Weights of a small mixture-of-experts language model, trained from scratch on English Wikipedia.
Experts: 80 experts in each of 10 layers, 3 picks a token, a softmax router, a shared expert of 128 neurons.
Training: 350M tokens, 2805 steps.
Below are experts of layer 6 (counted from 0) of a mixture-of-experts language model. Rows are named router (the router's row for the expert), gate (a neuron's input weights, with its number), up (a neuron's input weights, with its number) and show model dimensions 0-255. Each number is 128 + 24 x the weight over its row's rms, rounded and kept within 0 to 255. Numbers have three digits each.
Before each expert's rows: "comes after" lists some tokens at least twice as common just before its tokens as in all text. This comes from a sample of Wikipedia text that the model never trained on. Tokens count by the router's weight.

# expert 25
comes after: " |\n", ")", "\n", ")\n", "\"", "1"
router:154099094128146102162140133139124125113106118121125116113159145139132138146136107131170119111094084137152123101138146109163123157065192143148126125147107115133139155140146105165147141122124107116113127128094133142151129139152110132182135137131127125088147104138126131132136126138128103159143131151144151125083174140121187080152158140121182152130102117072070081130104162147149127094124155145175142137135163143108079121070167139109118133125099119139117108135117123136149099168148155196098152156147148100135125151099129099153134090120111103121104146136119133130130167144107087127117135127133193160105140157106144127135134123086171140114150111153117120099127110181123140122167100112138118145133103085134105092149114145126128197100123137137131146129120145140080133163104134
gate0:134104124098112137090141133148129137126138114125163137120109121102145085111123140123149135053085132105118120134101094106169096133133119179127130130136136085129106119121127119117099117097133072119148103158155126113179167126096087093152105123143163078162136118151129162157137091129156162125153113150117157141132131116155101114111156170140127088134111152142131144117163098174143148116149133155157105124156105138160125105111146112145128168114111157129139144155115090160132103130146071049140143141138111162119119116121171130154099093117114129160090126120188173130117139106106139135138107120141126150112122144158095109178100117130104132107139086119097147090169115143107150148146121115122141132127119158139067110087122105079159134137155136136139144122140118094161135170119145
up0:107125111094154143127154126156131109102062164152087138143128146138128155121165136120148153143088126103158130120179151127091140145112144094113138100117152163101071134098142123133095165113113133122095118103106113105151168167137142131094164140144126132134117115102102147138124146173087098125158133123139189157119135124153119150168173165139107159117142149125138130144158127115122146160105130141162158134102145089136116139113102151153109102122104153134101118121078126131088127143146132106086106133107159176122105175118119090159130102141160129161170143111159124090117166130150141127092119107165157126163158135127141169150151132115158123126145136132139106144129127128106113105164139124126082111137145089146131071119138150169203132107160105090163117137137112154149138109106105

# expert 20
comes after: " the", " and", " \"", " a", "-", " ("
router:150142122147151100114171148136130148177102099082156129105139137165104073170192133168131096110115128106147083133151158105149120151093158150138111145173104106161123152099137144158126097121115098112113141170114164128130146116119139169131088111130133112094152139177116122102117106111094125138119174137117137095100149115109116126143118134158130167108139115119082104126117127115134124104124132130159174166159125093137116144121123142094134161172132137102099118124118100186153124171153141145144164122121112134094172157107122135192126069160116115095110102157125127107129115117128100111119091154113137153078116132105143154122104140109132127120156122152163155129113131148098133145124151101130146119107079095164114135141142166139128148099120141119124130135126145123079188146095161
gate0:149141145082131158167189155139125149123133131099143101150141110168135135161154154088172166123107126123107147161180103134092164115106163159151141135130158120130135127113105120148153147133094151121127148119181100118094107102166107110102126112140154127110108103103121127134145092104187149132123120130111124124136128124148141093134166116157094165123137122088145102093103117124113174137132163191129145150108117165082123153117101167142140121134150142148115140147146153151156098122160073131109122140110165120119130134125141100134093139121146134112077089093135133169108129100104184126131112116111095147143139124161093092142118120108145118128115106103126123145101157133179122171093153141143138135152130085161167112184149131126131166108110132144115144122133142141121151159121190
up0:105137104111136156126153131195129123163130140129130105163150093141101108124111153125170159143141131147094131152167078168108173115123148146145098117122123141104118120125164094117168159147084175108141128119147138149124109105168097108122131153133124150098102128107101101152124143129187139127094160135133117128137114111155151155162137150127106185145151111146100118146120131127119146129128120130104158137128106148114068202153131138127116135123141105161126117151117164107093095143160090126140077143176143175053107152111150081117114133149136109091123107087128107139150134115146154131109095145113097117138150136134119079152101142144130100116106147103156118134115127141119132151120124130111102134140135094099139158103073114088134158057129138127133134138121135125144107181153115

# expert 57
comes after: "==", "-", "\n\n", ":", "Personal", ")\n\n"
router:109104099113160133134155197133113112140065147128145126086166120162097118131158105125148141125107114151153120116170134128152107163149144177118149141149116124142145150108153129166132143142128140102137094174100124121111125152095162136137100137123154120125141111120157110110127113127126120137118139192098160117125139113098157119140160086125144135153127120054136090093105113145117159099142127143146166130106100139133106101112107116090128162130129132116081160159155149143144108166142166167110175141148107132069151150122160152188085122171156093113104148173105112141113129138098095121101119128143130161108145138118102124109132092104130129115162131117106103104139122143113126103145145127119162171120118137114128117182139135174156174130141140149088142088155132137108155160107144
gate0:102143150154151160143133146133140123136090127151107137141143136107107112156088150152152121117121086130125119149160142153121112149156157121073170166153125116089140125176127111142074124095117132086095140140133128107140086130103100152107108168125084114090133086119129113126137126116111161148105109123159127083146138132095101120130113117155147140117112130095147075190159112107123155111088147118093148130099064159121142114155141133127095093117149101125111108139130127136110112125186160109116142095131115113104157122151106148095095151155161138148138126140132111070098195095096125197137151144152177154116127164109128155094140140123137139111133148138074128094117136147132127134093131126175185143115115171131107140123128146143131114144159142101161114116131115150136125141132119
up0:133124166117113093151123094132113117125138113125141117152121132102132136110151084108112102140126141090137137108130147085136141110119141108165133122124157185140078128124137163107133116184143139125130098117132124137100133120134130089144166113097133180136107127133118106098114113119104093096151130151099116124136123091124105143115151129135140132180156121156119139121137102148156110106088158173109092135135135129161125169112134170157158142167117122165113115110138149112152138131079096105135113143112138145197102114160135139148173078099136104125129148144149127172141122155168158088157136109089147076149075126115114108148111103127118108099134144121140145136136081110107140115152135164145109083143113077095121120131157096127126096090055080117102122137122129134150104156078173

# expert 71
comes after: "-", ")", " Binomial", " •", "\n\n", ":"
router:132086114146151103136141132124168148128107116107141124132110142166129094150159111156170095120097114166135118107127134104144083129130178138116134152155111129163124142106144136167139141165100122132165104154091124129154113126094134135159112157089114106111150104159144135132126118106108095144114168164108128140093124144119138127161119096121124154122111134082076086091098132162124155101168124148141168178145108136150083134134092112086115174128114101139116178122144104131151125157192156148110166143086092105135153148125122124166097089139127104099123114133097148134108136178101134098130177135155159143102115127103133129140094137088169110131172131168124130121152152136129150120152140126106156160123100110137117115156111158122136173091115147201133150107115145137113136129097133
gate0:117102120160170123072151116156119155108137120108125140136117130166119099149170116099126072114103075136140124115120114146154104098137128149130125140128137108131158135106111111109117110162161091126142112127132127141114088100142116167126087118165123107115138150145125134114108150114138116156143107148066130155133129182131090109145104127088106139125154152121141125120123148161111113105123099124178143109159141077087151137174091148151111158110120163129135113160137123140135120149142097152165156142087077085141182121168152098130094101172126094177140177134137127097119118122114101173155156134116145174143125134152077147102104140103098130134128111120123130144051119079087144100113143120154109136122153130102119133151119130121130128093094148115170145139130110114134089157144139
up0:137164089125145130131120103143122139149125116146147123128101122126144162106117112107103134085140165106096172154124104102152165184168131120133162100114126095135099118158150163073164146128113164112099121113125155188154165094113174135159163121119131146121179108127093158124111123129099112112114155159141137083147163104120200148133140145151142124116138111131129149163129125112131201134132144143128092135086126121146123123136140123125182129142147109146126132125111098136110131164062161118143067120162129135125093121152106132138114133117162109109107111112114135134125088152138097122140092134127144176143153136108138121151147104119107126108103179155113096129136092173126121174145150134126158122076099108118136089147119169117144127178132123146146099127090148127118120159131114

# expert 72
comes after: " the", " a", " and", " to", " an", "'s"
router:162135092141147077124148155149152174157104127081125097113125140149126086160169132149148076084157112142122101146182168140136122185100159156149152155165106107173178161123119109169143099156107116113102120170114147086178137100116147171150082123118150134112148136163108108101108108126137093160141143141121117117087134125097145091132104130137167138097112096120084092124126133122144151123148132121162183172151139134113112130124111147080122119161110136101095101119117117135156108144153155167137142136137122151098149113127128108178123096134150115086109079130121095101119126132119104130113145160104129140075129155118114138130117159116145127130138115138132103111108154164110137146110132111133120139095097081151120120145128142152115157130115148114135129135169135105084165142118123
gate0:076106173119110118151129140098119089131124117103108103141060150142135115108111118154141087109139130155129126123138123133151170146094132120116126144137111083094135141125148147117096126151159096112135158133112122129120152100120118107153120099102103127132139156129124068157122122129121127134138117120142132113126142087116109114102145113116099185182099142128086141120118140137130123145112137112133185119147131108099138140130127161167127117153160152174154098096092112099119143111161145131104161124152141139143140115100135146155116073140129117134119154141102114144140206134160120099123121190160125187122112144173144161142150148098087129134149134135143128122123118103131134173099130159163088143146113107175141112059140081158182142110092173131137158135111153141131095133150163
up0:108096088171171121140175098113123096121147096116135130110159161117072121151130119153100070102130122169124112109097117141132164080126159160125134128130145097077162132115125147112116191145136100128142114104151114120122153144135137136103122117103140112158110118112096122190108095153138147129080143130108135172158122114130123119092160102135119131158114119132121143125138094137123127147072171126146101143141123147142181133130127107158135125133143143101129080080114124128087131147119128135162178108201132137113117132085123085151160126131113140114122157113128122125144158171133157168117149119151136144090112159146125122125093161148153142134136082114121084138148096166142161127151123131106134114083162146157124100120141155152112122128100155106175076145132159125153116144139112

# expert 51
comes after: " the", " United", ",", " |", " in", " of"
router:139131103161171071126151154102140154155121143121104107137160161164150088153167119135150121130088113116154102123127119111138127141098122140104159124128092134159151169150152154158162145189111115101124100120092118104127114154102144129160136132117135124087123111144135165104121094102098105118136120156116102143116129138118182106129116113131182149110115115110089081103111123143136174108122134147139145139142113175124088113093156118106103173218110138161129123103158123134147106189132151157121153138146094114144119116113156120154130112150149108124102101141092122131138154118113106104126134186105160129124130146125127120125116105109151125115178165121108106084102144130117126116155117135138136167125103120117126087163180163156136162103160113130148150115152142152113173153090098
gate0:149112091128132109146103139113190083101150098105101149108119123142121164120105124151086114152138162151133120151127114098136135125084128125101100103110137135136129143085134182121132162143154098139111110158113129128107148125160180153149158145105120098073166160150120115129153100147115121114164149127111118171090131117141140181119105147135145115105185153131144128102117135145118132090113123139151154152146134142100139122107086153122101122153149091148146105137143128105105164156101174118120152130160104145122095140148116120116093130134079150126121089140143130123142124093131129132128168102126141130126115130103177153048129081125181140138165177106154136151147113132191105115130136079182126129137150121137135139103135169086087112118119102118148139142153112134102134142090107
up0:176117131114090134093102127106133133118122116147155119097120140104114122128133128106096154085159130150143130135098146143109149108126162101138132156118171118148133148121105119121106135175117152118157163112083134109115165135103139132121118128152129111125165145123153133055113146159155123129113174138160138122111101126134158092144165114156107121163089142131120177119124102156126148123121101071156087149095086132132149190125131142108145138117172104162162124154134093122091129085122109142112169155133159140140120141146149169133105119084149094100139100127192115127126129122112099167099163159134116178102113130115112152134134159118141107115086122118145105120130119110094097097110107138108132135112130139121144126163071171148133170148144075118109129162152132163089101111115075

# expert 67
comes after: " a", " the", " and", " an", " of", "'s"
router:156114125113158119139164135092141157129073132124131086102145178163100112127140076152137110120097120146154131082130170088127098112101114125148180124159102130175165176124152129148123126155131105108129124127095157112152139129127149177157092112061149140109179112173162134082138136105090113147141148176141101099117121120116156129129115087134158146117133131132125091112122103131158127108156122143145149150146089139133101138107102143094086171184085123133115158142149109139144140148123168136117149143134096121088128136108139121131147104160164125108118102164111143141096174112124078104148126140136157155130133153107141138103089143102141104125164107130140119108112111127129175142145134102118167157106108104123104126152132156161156123107125171109118128142153130136127140140072107
gate0:141153148132146171120111121121155099131118167153153177106092157182100119100114102158143158135149124141114129144126132141130116133138162134136120166112100122108157141135116109132096165129118149119135147156126129147155163099100155158117122091143139111120152077104125111076148094125113181116064080141132120179086101134087109157151113117128124146105140074150159125137126148080109132106166140132133148101087089161122117130158106131143173150147108134148122163104108137124120137131127081130116164174119089110095099123119149126119154125149114126135134100134097104125152120074117148121106093139109126114110143083156137147137064128121148135127113111110114161111148094164144155117168174132098143134133127110127124167135090123157140110107135175098136159168158133116141146155171160
up0:121120132122095076144122097137182133146120119171123121137122155141142137136153112127093156156134105121120145133119152143124184179137106115110154122144112165125134112101216089140138147113129123137136145167123122124129079123122125142159138095149144098129119116169117119094162110119140149148153076090132112154137124113082124104155105111107085163112087100130122080113166117159120155141110083107108141136095125112116116132126170135121168121131121159092161125120110122154094117127115123111134138112128134122154127132137151091108130093150152133140135138078122071129126144115130150120096145111087129125096112135134204129169104148149163109117082119088115121135120126141134174141114121153099132142105119134158164161134136092085061135057119129132147135134130147151105160165121123

# expert 5
comes after: " |\n", "1", "0", "\n", "2", "3"
router:133119098150162130155133139102147118124098141099145105108118129170125099148158078129155109122146082095147113134154124110129126146109151146138132137135107117150126152137138144152129152134113135110158116140086132136137131145138115160156126163115111137105137115104169149134124135100121105180126140169115128122065175142127147063136130128161163161144079129067107091116085148146149139116128136185130140168128136110099082158108166130106089132148117112109101151101130107146179125155151159171110152157167148131133159131069101110177153124157101099109097110122110133108123159134111088122135122157145175137110161153111094135140137126116172160136125128131125133092142136177108102104130129107114120146130103073113114124154112184168137164101131124166141127090118139126097130166126132
gate0:123184083093143138117120143130118141120130100142162133089120145157139079130086153119126100114117131140099166097083123106173161117148141148142137144146135165140103144140196135121132110146096133145123109132155103102158147114117133115157120139091139137156146140108148120110152106091130163124169126116150129146154145143147110086149101143136152160162147074141158178153140127128110070149148108117124059104145099133137118131125082106095097125145121090150158149118122121165161149136135162139155092139132166100155166114091144152120109097095111105175118096146133127137143126124095147125115180115098104132108131102110144122077159141165149114147141148125124110134077127143119085130143109128145127092113095121137160160109137119148157131162118111086133147136098148169156147121106168
up0:161119152113116111146170122133124116126125130163090113138155155106116102111098146120140111133135130127146187126135155143078127120123147116150106121126162124133131117090148135181155139142087138105138118094099142114147128114106169154138151128131132135130118141124149087119156136186129122058130124155178137100149100121109131156128131135118129119104170148116125124114123100103131135124107145150170189116152128145114133098138096125113082114112126130112152142156128166163113093177144139100184111133123128125097130139149116171072164106070133129137154135111155113157104109136117122125148145108166123136091135152126159110095076070162163118129141118151114092087139109110151169120100160119128134108083149091125138134125148128152165191148119151094193143101144138137144148102112110